Experts of a small language model.
Size: 8 layers, width 320, vocabulary 32000, 62.6M parameters.
Training: a variant of Muon for the experts, 203M tokens.
Below are experts of layer 3 (counted from 0) of a mixture-of-experts language model. Rows are named gate (a neuron's input weights, with its number), up (a neuron's input weights, with its number) and show model dimensions 192-255. Each number is 128 + 32 x the weight over its row's rms, rounded and kept within 0 to 255.
Before each expert's rows: a language model's description of what the expert responds to. This comes from a sample of Wikipedia text that the model never trained on.

# expert 27
Description: Apostrophes in contractions and possessives, such as don't and nation's, plus single letters inside proper names like Bencic and Asheboro.
gate0 [129  81 146 146  78 134 155 118 160 140  95 110  89 139 137 162 151 155 119  78 140 200 140 161  59  99 188 178 136 128 195 130 108 119 154 148  66 164 101 124 141  53  81 120  84 127 111 165 102  67 143 141 116  76 129 117 147 155 132 173 150 121  66 113]
up0 [189  61 102 143 166  88  93 109 131 119 156 150  99 107 123 156  74 105 131 137 165 146  92 122 153 141 137 157 138 150 139 120  99 167 183 153 123 101 167  94 150 171  98  92 118 106 144 128  98  83 189 162 135 117 170 157  84 131 101 139  95 145 182 102]
gate1 [124  86 110  92 117 129 150  84 124 145 141 143 116 162 220 117 138 104 101  72 150 122  66 100 163 130 106 123 153 156 180  85  99 196 169 164 157 175  88 113 135 103 146 166 148  95 147 108 153  95 174 169 162 138 179 173 154  96  99 159 117 113 161 133]
up1 [133 157 115 128  95 161  78 133 153  99 162 112 109  94 153  60  90  71 163  99 145 149  93 122 158 171 123 150 184  99 106 139  93 154 138 138  84  93 133 112 146 136 131  94 160 111  99 164 104 141 110 114 108 111 147 119 168 126  91  52 171 117 171 103]
gate2 [108 123 170 112 162 175 117 174  95 152 142 157 168 170 149 161 111  99 157 176 154 147 117 113 168  89 137 140  75  40 101 140  88 179 131 133 130 109  92 135 145 144 102 136 135 109 109 112 148 111 152  98 127 128 150 147 122 158 118 112 136 121 181 104]
up2 [125 131 115 113 108 127 107 155 170 138  94  73 146 153  93  90 155 142 146 147 154 132 152 128 172 124 114 133 174 104 153  59 146 142 130 142 124 140 122 120  48 110 138 117  76 167 104 110 101 118 115 128 138 161  91 122 117 222  59 137 126 154 167  90]

# expert 18
Description: Pronouns and determiners in object position after verbs or prepositions, such as them, him, itself, various, six, plus some name fragments.
gate0 [130 125 189 120 168 173 163 108 156 172 110 121  67  80 132 143 154  97 131 140  85 184 153 145 153 162 169  97  96 144 132 191 124 154  99 209 126 118  93  75 128  23 134 162 183 140 100  81 145 175 154 115 145 117 103 105 136 125 136 149 131 155 152 104]
up0 [134 106 117 134 157  76 151 141 150 150 134 136 153 121 122 112 105  92 118 150  47 140 197 104 146 162  82 128 103 141 191 125 148 168 164  67  87  89  82  88 181 128 121 229 167  86 185 158 132 126 110 184 155 144 131 134  99 128  99 136 157 143 223 105]
gate1 [183 176 140 104 147 107  80 122 134 140 132 153 184 111  95 137 114  81 151 127 188 113 123  71 161 130 103 103 104 118 144 125 109 123  84 161 164 131  67 178 101  61 119 133 153 113 162 132 118  61  96  72 103 112 123 144 157 174 108 131 123 154 109 166]
up1 [140 132 114 151 182 191 158 123 168 128  88 148 114 125  56 160 110 105 162 114 128 124 153 102  69 128 124 128 148 136 174  87 105 105 131  93 116 165 144 169  90 152 119  93 164 121 122 166 126 166 155 127 175 145 150 116  99 119 117 119 131  55 164 156]
gate2 [ 88 162 157  87 134 122 130 147 103  64 130 180 161 143 132 165  91 107 125 157 165 110 117  84 174  69  38  89 139 132 107 124 153 104 124 141 141 133 112 119 111 160  73 105 115 128 131  86 161 135  78 188 131 125 137 132 145 120 184 145 102 151 170 126]
up2 [ 74 165 159  66 110 132 148  83  91 103 161 115 105 118 138 137 131  68 129 130 156 163 128 173  63 154  83 146 109 152 148 180 121  92 137  96 173 187 114 105  68 153 114 168 131 157 130 176 109 145 153 103 111  72 122 117 123 131 190  98 155 152 109 165]

# expert 21
Description: Month names and prepositions in date expressions, such as to and through in from September 25 to 26, 29 August, in 1985.
gate0 [124 124 157 128 148 139 141 169 124 181 101  82  73 161 134  87 192 112 115 122  99 124 158  89 211 131  94 107 125 135 140 145 113  89 143  93 147  92 156 124 127 134  79 103 141 138  95  99 124 114 110 135 193 187 181  98 181 156 116 156 149 118  86 108]
up0 [133 106 137 151 151  84 144 184  94  81  93 168 163  79 155 121 151 115 104 188 118 104  74 100  60 139 142  67 120 145 112 100  86 121 122  83 130 101 187 117  66 129 150 178 149 163 161 149 112 125 193 137 134 143 100 131 143 107 188 130 168  85 106 143]
gate1 [ 90 171 112 138 185 135  69 161 101 174  94  71 119 111 179  95 128 118 130  89 128  80 157 115 109 178 113 114 139 128  71 141 120 159  87 131 110  96 108 155  75 106  36 110 191 164 171  62 188 117 166  99  77 118 111  97 157  80 167 154 128 154  90  85]
up1 [ 99 174 165 122 154 142 181 127 152 117 164  70  92  82  88 149 148 103 129 105 155 167  79 120 151 119 131 114 123 113 161 120  90 161 120 118 100  81 149 150 130  81 148  40 146 145 122 154 183  96 119 185 105 173 103 182 147 191 120  77 137 118 102 132]
gate2 [ 81 136 122  70 188 115 113 144  49 191 104  87 143 101 142 153  83 109  36 135 150 157  96 177 117 146  87 177 118 143  95 108 136 193 139 154 120  83 142  89  60 181 119 135 101 156 176 185 115 109 131 187 125 167 140 131 146 174 130 122 106 125 131 163]
up2 [129 159 158 158 163 149 128 121 158 144 120 118 118 108 152 104 124 140 128  85  85 125  99 104 151  86 125 154 103 124 124 163 139  86 117 132 145  75 139 115 155 137 186 106 129 171 146 100 113 136 104 148 202 229 170 102  38 121 160 123 148 164 113 122]

# expert 29
Description: Table pipes, line breaks, periods and number fragments, plus the -19 in COVID-19, such as 77, 48, |.
gate0 [ 75 200 121  77 147 143 133 162  98 112 116 116 117  76 131 119 104 102  99 109  62 119 106  96 172 161 112 120 120 171 165 125 100  42 140  99 135 196 128 135 115  98 165 129 135 100 138 148 106 134 134 133 138 161  99 127 116  67 133 126 109  97 114 119]
up0 [150 141 175 121  84  94 156 198 114 112  90 151 132 104 156 167 122 108 145 148  60 148 174  79 113 108 173  93 116 125 181  86 158  93 174 141 112 113 142 155  52 117  95  88 111  84  89  64 163  92 155 129 123 121 134 114 140 198 104 160 121 148 136  85]
gate1 [108 189 160 157 113 103 178  90 147 129 171 139 156 106 127 138 107 101 129 154 123 116  87 171 118 165 130  99 144  66  59 152 144 145  99  83 107 157 120  62 219 131 117 169 151 146 134  75 123 162 152 178 132 133  96 141 107 158  72 161 129 152 160 111]
up1 [123  84 107 100  72 218 147 132 126 125  92 160  92 124 103  95 137 166 127  95  97 143 200 136 160 112  68 140 101 117 108 134 156 160 101 124 174 114  92 199 105 106 151  93 109  79 157 106  82 129 179 120 140 152  77 145 120 109 105 144 116 117 124 117]
gate2 [104  97 139  95 114  97 110 113  97 128 104 134 203  99 123  79 139 103 103 179 177 123  57 150 120  84 137 131 179 124  88 171 169  90 165 118 154 103 149  92 139 224 145 147 106 112 173 152  99  97  79 130 135 142 157 157 111 136 175 116 108 128 151  96]
up2 [ 95 132 158 106 132 137 116 134  78 175 115 146 113 146  51  99 151 121 137 114 119 138 152 105 135 196 121 176 113 112 151 161 116 143 122 200 146 109 148  94 145 181 100 125 153 109 126  97  91 113 175  88 118 174 137 200 191 130 173 117 112 179 129 146]

# expert 30
Description: Periods ending sentences, often before a line break or new sentence, plus sentence-initial It and year-final periods like 2014.
gate0 [ 93 128 122 110 126 132 124 165 139  84 169 104 147 127 115  92  93 227 149  59 102 107 111 138 142 141 115 168  63 146 132 137 168 184  73  93 117 125 126 116 174 154 150 140 161 114 157 159 130  97 116 158 175 122 147 182  93 200 113 125  97 113  95 129]
up0 [ 86 144 124  81 154 103  99 129 153 102 124 106 168 185 166 122 129 148  96 124 121 139  80 160  78 141 115 135 154 155  99 119  95 128 162 115  96 111  70 154 165 128  65 113 137 107 128 141  86 135 118 153 155 206 138 174 121 152 163 184 125 145 143 195]
gate1 [ 80 180  84 171 154 165 136  91 130 121 124  85 132 130 131 175 112 140 202 160 223  91 162 144 133 154 115 180 103 114 162 153 123  87 115 138 129 163 134 138 133 150 127 113 170 144 121 123  82 105 173 129 138 112 101  75  96  76 168 156  72 112  79 111]
up1 [109 157 116  96 174  94 127 106  84 143 161 184 185 148  89 159 145  90 164 158 152 128  83 117 143  96 141 144 133 169 145 187 192 131 129  86  95  75 162 100 155 163 167  94 120 130  66 107 165 115 171 149  95 190 131 102 136 139  93 135 129 158 112 146]
gate2 [136 201 127 121 120 141 141  88  47  82 174 126 184 113 170 101 160 104 193 118  63 102 165 138 100 126 124 152 143 165 135 139 111 142 151 160 166 120 120 123 133 174 152 157 100 163 144 151 102 111 173 142 127  57 121 134  90 176  87 107 119 187  77 102]
up2 [145 145  78 136 140 111 138 108 119 142 177  73 172 164 138  89 135 174 172 134 108 106 156  87 174 117 111  93 185 122 137 220 104  98 144 113  45 104 136 143 120  76 113  95 168 135 101 189  90  94 131 167 144  54 140 114  95 194 109  97 128  85 168 131]

# expert 16
Description: Lone space tokens in tables and after numbers, colons in times and headings, and short letter pieces of foreign words.
gate0 [158 180 169  94 174 161  93 135  85  91  99 109 163 139 141 121 142 148 118 111 150 107 174  77 169  92 128 170 102 170 179  92  64 107 181 168 124 118 141  27 140 143 117 155 115 105 131 184 170 125  90 136  83 145 180 128 171 114  71 161 106 103 132 111]
up0 [127 140  81 143 115 119 170 121 185  78 119  54 137 111 100 168 122 122 122 146  87 144  98 190 148 161 117 101  92 149 110  92 107 136 104 104 116 164  95 109 119 121 136 113  82 116 140 165 153  32  81 124 122 147 179 104  97 133 135 180 114  41  96 130]
gate1 [106 153 123  70 136 133  91 165 124 149 111 147 124 131 116 102  64 158 158 125 137 158  90 170 100 151 184 144 117 157 109 147 148 134  86 158  73 117 157  62 148 101 162  82 128 142 191 134  95 157 177 119 120 127 148 178 152 141 143  98 124 135 166 115]
up1 [149 125  43 118 124 141 146 127 117 153 148 122 100 143 139 150 190  41 108 107 129  55 140 134  88 112 144 105 100 130 139 111 153 125 111 107 151  73 133 137  79 166  72 124 175 182 128 135 115 153 141 120 145 126 115 102 121 192 169 115 167 148 122  97]
gate2 [124  81 194 106 162 108 136 140 131 100 118 111 140 176 111 100  96  96 174 103 103  73 125 123 135 136 181 118 124 120  83 121 185 100 115 107  93 152 114 147 143 101 158 105 132 132 157 193 160 125  96 177 133 117 136 173 170 114 121 183  63 108 122 140]
up2 [106 121 197  68 104 118  99  54 135  99  81  89  99 236 187 132 123 150 103 130 196 140 126  82 108  91 104 113 152 106 121 137 126 127 178  75 142 117  86  79 133  59 166 113 138 157  88 205  66 142 108 165 112 107 154 131 112  72 115 173 125 156  59 159]

# expert 24
Description: Short word pieces inside longer words, often right after a prefix, such as en-tic-ed, re-pop-ulated, de-em-ing, inqui-si-dor.
gate0 [137 103 197 192 111 145  88 142 137 154 145 146 135 118 140 140 119 100  93 112 137  92  81  94 127 114  98 170  92 107  93 103 104 106 101  70 127 120 163 132 107 131 122 118 103 108 124 166 118  92 106 136 190  76 101 143 135  93  98 153 140  98 157 129]
up0 [145 180 137 159 112 133 153 159 169 124 171 121  73 129 169 174  90 144 174 118  76 108 117  88  89 123  64 143  81 104 132 179 117  47 142 125 176 101 111 153 153 133 157  57 160  78  37 152 119  99  89 116 142 146 161 132  94 177  70 104  84 168 146 123]
gate1 [ 95 150 165 170  80 138 155 153 113 124 132 127 143  77  94 158 128  86 160 108  96 130 142 149 146 131  85  92 143  95  90 124 147 169 163 127 160 158  98 141 156 111 137 122 147 153 109 114  88 179 146  86 152 123 139 157 158  89 113 123 158 163 150  91]
up1 [122 209  91 155  94 127  99 100 121 141 140 134 109 115 126 128 136 122 135 146  81 164  77 130 157  63 116 190 120 129 115 176  55 142 157 115 117  86 100 142 156  76 110 124 151  82 132  82 108 141 103 162 166 110 165 117 125 158 148 159 122 161 136 164]
gate2 [113 169 155  92  91  86 143 107 160 126 121  88 164 116  83 122 113 117  75 150  80 164 117  86 102 146 137 136  77 159  72  95 107 101 144 118 112 142 132 142 111 141 140  97  82  99 127 143  72 152 156 110 132 144  75  79 137  95 124 110 107 125 145 130]
up2 [148 155 151  88 180 126 160 138 148 146 153  73 124 133 104 136 198  53 104 157 152 126 103 167 149 156 183 138  52 150 132  87 116 111 134  62 122 146 119 193 177 165 124 133 135 182  86  86 162 186 127  78 109 107  79 135 145 125 128 151  77 114 163 101]

# expert 9
Description: Pipe symbols starting or separating wiki table cells, plus table divider rows, list dashes and numbered track-list markers.
gate0 [129 109  64 161 143 136 149 120 111  81 108 185 136 136 110  82 166  76 124 149 131 192 129 117 115 145 114 144 112 153 141 147  73 149 133 172 137 180 112  90 110 181  99 112 106  95  92 158  84 125  97 179  84 106 113 126 187 117 112  86 154  54 105 127]
up0 [137 112 127 150 154  86 123 122 125 159 133  99 113 137 141  83 123 100 157 156 167 146 133 155 127 130 134 130 148 127  85  73 130 154 116 160 123  58  57  85 159 168 112  49 145 142 116 162  97 130 104 132 186 136 111 117 151 141 111 150 105 135  94 119]
gate1 [119 135  78 139  66  78 150 134 115 169 165 162 119 127 102  60 116 129 156 174 160 130 137 137 116  94 156  89 102  90 164 138 146 144 102  50 134 100 152 113 113 128 187 122  99 110 119  84 114  96  98 110 147  52 132 150 140 147  79  63 137 157 104 134]
up1 [138 147 131 184  77 115  88 148  98  67 117 101 106 154 128 163 157 186 123  76 155 105  80 125 121 157 118 139 106 104 151 117 127 144 145 157 165 143 109  97 152  68  90 105 132  82 147 142 152 118 132 160  61 122 164 117 131 115 150 162 128 126 140 136]
gate2 [154  99 144 100  99  94 119 144 123 135  93 178 142 150 137 109 151 112  97 153 151  55 171 126 148 105 122 167 102 187 126 116 188  64  83 132 162 156 165  72  74 110  85 140  88 124 186 114  93 158  73 109 155 104 143 113 192 135 102 158 119  77 145 189]
up2 [119 110 192 146 102 152  95 134 155  99 155 100 134  79 147 126  99 158 230 122 108 202 132  82 169 122 162 167  51  61 155 169 127 124  96 121 121 190 115  80 139 124 167 166 149 164 136 107 149  53 147  95 108 121 114 119  90  79 175 127 107 111 137  89]

# expert 5
Description: Coordinating and subordinating words joining clauses or list items, mostly and, plus commas, or, but, while, as, because.
gate0 [ 91 131 106 159 164 131 114 132 129 135  84 118 105 115  70 148 100  97 195  78  98  90 181 125 109 172 131 122  91 105  93 152 124 117 165 150  86 171 142  56 142  84 129 136 119 118 110 123 124 137  97 107 124  67 142 175 108 111 115 122 127 170  91 153]
up0 [141  93 142 105 115 171 105 131 119 110 147 147 110 179 209 135 164 139 129 165 152  75  88 110 153 109  99 119 100 156 208  86 147 147  91 153 121 151  90 108 164 176 138 103 127  63 206 160 164 139 131 131 109 108 160 123 158 129 138 112 125  99 154 112]
gate1 [121  29 138 120 175 117 169 167 105 139 105 164 104 105 142 137 157  92 110 207 214 139 134 122  92 137  99 119 155  78 198 116  90 132 162 164 128  92 100 106  81 170 111  88 114 141  79 116 158 140 171 139 113 120 145 138 205 137 134 139 137 109  73  76]
up1 [163 106 169 101 121 131 112 128 162 134 127  89  29 187 123 121 189 123  89  83 111 134 156 172 151 163 145 107 159 148 125 156 147 144 174 133 161 139 157 174 183 128 147 110 172 131 114 145 108 117 106 139 147 169 140 129 115  75 107 141 105 101 133 131]
gate2 [193 107 142 116 121 119 117 147 151 107 140 123 142  85 110 131 108 150 156  92 216 155 104 128 118 106 141 100 154 145  99 115 113 112 177 165 101 113 165 108 142 103 162 123 123 159 144 124 151 101 150  94 154 116 101 108 185 128 122  86  90 124 107  85]
up2 [195 129 125 127 191  91  75  95 133  99 137 147  97 130 145 183 125 168  79 130 170  88 141 158 136 125 153 134  94 134 108  58  90  95 179 110 137 106 108 134  84 111 102 120 189 113 128 115 116 114 116 158 145  95  99 132 141 117 141 129 180 113 113 120]

# expert 3
Description: Commas closing a noun phrase or clause, especially after names, places and titles, plus ), semicolons and connectives like with, at.
gate0 [103 154  98  97 123 119 122 128  82 118 119 151  69  88 184 118 119 124 106  86 102 165 137 115 128 168 145  80 117 144 162 159 155 152 120 107 121 153 185 198 169 133  55 161 123 137 130 114 123 186 131 107  97  95  92 135 142 154  96 146 122  54 146 131]
up0 [137 127 201 101 139 163  68 133  80 106 101 172 139 127 122 140 148 176  89 137 130  90 114  98 108  98  52 154 165 156 103  86 169 157  74 138 123  99 113 109 133 156  66 192 105 116 111 121  70 115 101 136 230 115 114 187 104  77 102  91  93 116 146  91]
gate1 [ 99 164  77 152  68 132 136 126 174 103 140 158 141 136 168 152 137  97 107 205 139  90  80 168 104 116 150 154 110 125 151 110 177 153 155 154  97 131 125 115 126 155 143 127 176 140 117 141 153 150 132  97  78 138 119  99 169 164 138 176 131 136 147 164]
up1 [113 169  82 121 128 122 124 110 161 187 111 155  72 136 165  97 124  80 149 132 126 131 104 112 124 195 142 160 158 100  86 124  96 165 155  72 162 188 120  69 120 127 121 147 127 143 111 101 168  78 142  82 124 112 136 140 184 171 180  51 168 139 156 194]
gate2 [127 157 175 164  92 116 147  82 141  76 134 154 165 117  44 167 127  79 149 124 125 130 116 125  96 169  86 128 168 124 123 118 114 136 116  92 137 107 103 200 124 154  72 168 136 109 167 123 115 115 117  78  90 121 201 128 123 131 106 114 153 113 104 124]
up2 [ 93 107 127 179 208 145 124 133 130 102 164  95 108  82  75 145 130  83 108 118 185 141 149  92 118  62 129 100 121 107 130  60 167 104 126  87 128 131 174  98 116 129 140 139 145 115 166 125  65 166 132 112  79 132 129 106 110 107 132 134 138 137 133 133]

# expert 2
Description: Head words right after the, a, his or their, especially right, way, time, year, first, same, long, father.
gate0 [ 96 134 138 109 133 128 125  90 147 114 142 151 187 158 102 156 157 153 114 105 177  82  93  84 117 138 133 179 126 112 107 170 135  70 110 170 135 120 111 182 149 155  94 104 175  91 112  92 118 186 168 174 112 167 154 123 132 132 111  99  96  98 110 126]
up0 [185 114 142 118  90 138 129 137 130 136 138 163 136 139 110  99 110 119 126 139 119 178 108 179 150 151 119 141 116 165 180 136  89  82 128 147 125  66 132 107 142  87  52 149 116 123 127 117 104 106 140 128 148 100 124  95 183 136 194 105 120 116 134 140]
gate1 [ 85  79  78 147  84 178 105 141  91 132 118 123  72 118 143 110 100  76 104 129 180 146 136  67 157 128 119  96  86 113 114  89 128 155  88 136  94 118  93 154 103  89 178 166 113 143 157 144 148 115 154 132  84 129  98 172 131 110 172 178 150 175  80 141]
up1 [198  80 129 128 152 136 130 135 140 169  90 109 154 171 156  84  95 156 108 129 156 150 172 153 126  97 179 111 108 112 185 133 131 183  83 102 139 147 122 101  98 130 187 121  80 104 138 123 121 196 156 129  70 107  75  58 143 171 145 121  92 112 167 115]
gate2 [136 146 134 144 126  97  99 110 156 127  70 138 106 144 132 155 105 150 116 133 162 111 131 111 125 126 101 101  98  85  90 115 150 155 116 182  64  93  98 111 139 150 123 186 158 195 134  79 140 145  80 104 115 130 131 136 143  94  78 172  99 101 116 143]
up2 [ 91 140 152  95  85 129 126 116 127 177 159 131 225 100 125 130 156 144 153 190 136 118 161 157 144 163 132 150  88 172 152 109 105 148 157 139 130  96 160 125 136 180 103 131 172  63 119  67 169 123 169 118 122  67 197 134  94 126 185 134 193 124  92 116]

# expert 0
Description: Relative pronouns which and that after nouns, plus table cell values, list items, US state names and line breaks after citations.
gate0 [103 183 165 131 126  99 158 153 162 125 186 100 101 125  74 104 115 161 138 101 156 102 123  50 133 140  97 112 161 112 134 129 158 117 130  60  94 157  81 206 192 122 164  91 144 162 129 118  83 153  79 109 112 136 189 136 180 134  69  79 130 129 126  70]
up0 [179  70 182 152 146 117 191 144 140 123 133 122 116 109 125 174 126 119 131  81 123 117 117 114 178  37  80 142 151 172 148 121 138 109 149  80 115 153  79 150 157 148 139 103 163 133 181  76 112 148 137  91 104 155 135 155  84 121 126 118 145 137 183 131]
gate1 [134 180 123 136 111 123 166 161 131 120 157 129 164 164 117 108 152  96 105  79  69 124 143 141 128 154 170 146 131 116  95  74 185  95 105 134 103 119  76 138 119 156  80 119 103 190 139 155 128 131  95 111 127 129 157 122 143  89 142 120  98  73 132 126]
up1 [ 52 153  73  85 137 112 102 161 158  97  88 109 138 158 120 158 166 104 221 162 135  85 124 145 117 164 139 105 109  81  47 152 119  85 128 104 144 128  44 108 114 181 188 175 134 140 148 115  91 113  92 133 128 154 156 170 130 133  84 198 107 129 154 127]
gate2 [138 136  32 148 175 170 116 111 170 119 214 183  69 159 203 187 177 128 126 147 133 145  89  93  92  87 111 167 106 173  72 127 116 128 104 126  99  98 150 135 141 156 134 169  58 164 214  99 146 174 167 139 146 139 157 154 136 174  84 158 141 142 115 167]
up2 [117 147 143 148 148 179 133 110 126 136 107 113 114 156  79 120 109  73 113 142 125  95 124 123 151 149 202  60 159 125 149 128 120  86 101 104 153 102 103 143 133 140 201 130 104 112 130 133  98 206 154 161  92 119 193 111 128  55 146 110 195 106 109 132]

# expert 17
Description: Country and city names, plus "of" after Director, often in education or institutional contexts and table cells, such as Pakistan, Los Angeles, Lima.
gate0 [159  97  79 168 105 131 123 108 216 157 131 132 131 127  84 117 146 130 164 106 136 141 135  84 151 148 102 123 137 114 133  87 173 152  58 135 152 104 113 113 130 122 116 123  95 121 168 110 120  67 156 135 136 145 114 122  94 127 152 156 125  71  97 190]
up0 [113  87 108 127 163 149 112 129 112 125 129 124 128 125 155 163 127 108 153  11 149 137 161  55 114 153 149 155 138 143 125 127 172  62 159 115 141  89  96 141  92 169  97 140 134 150 105 125 113 148  84 138 127  83 160  96 191 192 177  66 126  98 126 105]
gate1 [209 158 144 130 183 101 125  56 126 108 144 139 146  97 113 155 183 142 181 138  97 161 133 131 173 158 122 139  86 108 186 159  99 124 115  59 183 174 133 139 167  74 136 133 154 132 140 145  83 167 154 146 135 127  57 175  89 125 117 133 167  58 167  96]
up1 [164 114 137 115 122 134 117  98 110 170 107 132 140 121 121 119  91 111 158 150 148 180 112 141  96  85 146 137  94 145 138 153 160 184 145 109 139 161 118  76 103 111 143 107 118 110 138  96 170 148  72 178  82  47 150  86 135 101 138 181  92 122 113 124]
gate2 [ 85 156 154  91 133  92  53 103 167 123 183  82  80 176  99 151 138  91 181 133 114  90 177 115 103  92 174 152  88 154 101 144 126  57  87 167  84 141 137 152 147 133 119 160 112  86 127 144 121 183 154 161 101 139 129 159 168 203 135 176 124 114 116  73]
up2 [119  77 131 143 167 136 166 143  84 167  70  86 114  99 175 145  91 195 101 149 148 178 144 127 162  94 101 139 144  76 145 151 147 165 150  61 155 144  94 160 125 118 124 167 158 144 101 117 121 172 174 154 111 145  91 132 126 135 107 130 143  93 127 139]

# expert 14
Description: Years beginning rows or sentences, and table markup or header words in results and filmography tables, such as 2015, Votes, Notes.
gate0 [162 127 152 127 109 127 129 184 134 110  95 108 170 141 131 171 109 107 192 120  84  72 143 113 143  75 119 142  76 129 118  98 138 172 100 129 169 100  61  74  93 131 135 127 208 104  80  47 176 131 110 125 119 105 157 133 147 173  88 152 208  80 133  81]
up0 [ 62 142 125 134 163  96 134 138  98 181 112 131 174 205 132 123 145  87  89 145 111  94 132 135 197 104 103 131  94 124 158 101 165 154 126  81 135 144 146 128 150  83 106 115 129 111 191  99 146 125 193  76 158 104  85 137 116  69 140 162 109 159 179 165]
gate1 [154 150  80  64 146 111  84 143  92 190 175 125 130 169 107 114 123 165 121 126  90  61 118 116 149 134 124 135 154 118 136 165 130 185 132 158 119 106 159 123 154 179 134 106  96 102 147  99 204  77 108  46 103 152  76 161 125 128 166 121 102 159 114 113]
up1 [196 126 137 114 162 159 176 143 122 182 159 113 160 129  51 142 135 137 132 114 143 129 162 127  85 139 162  93 148 149 183 107 141 207 149  95 128 196  81  91  99 197 115 112  92 128 147 146 164 132 129 133 151 161  98 134 111 124 137  95  58 110  51  85]
gate2 [140 138  99 125  87 114  80 152  87 154 133 115 164 133 118 114 116 116  77 116 154  77 159 144 156  92 110 102  88 134 155 150 156 100  92  96 122 111 172 102 147 106  85  91  71  98 129  80 160  75 136 123 126 144 135 138 116 152 116 105  91 144  83  66]
up2 [ 70 146 117 127 137 145  80 108  91 108 148 186  98 200  46 164 150 146 133 128  81 163 153 194 130 136 128 200 170  75 147 113 105 155 171 131 106 141 151  91  87 154  92 106 166 189  80 131 174 150 176 168  86 159 146 131 181  81 170 100 102 134  97 174]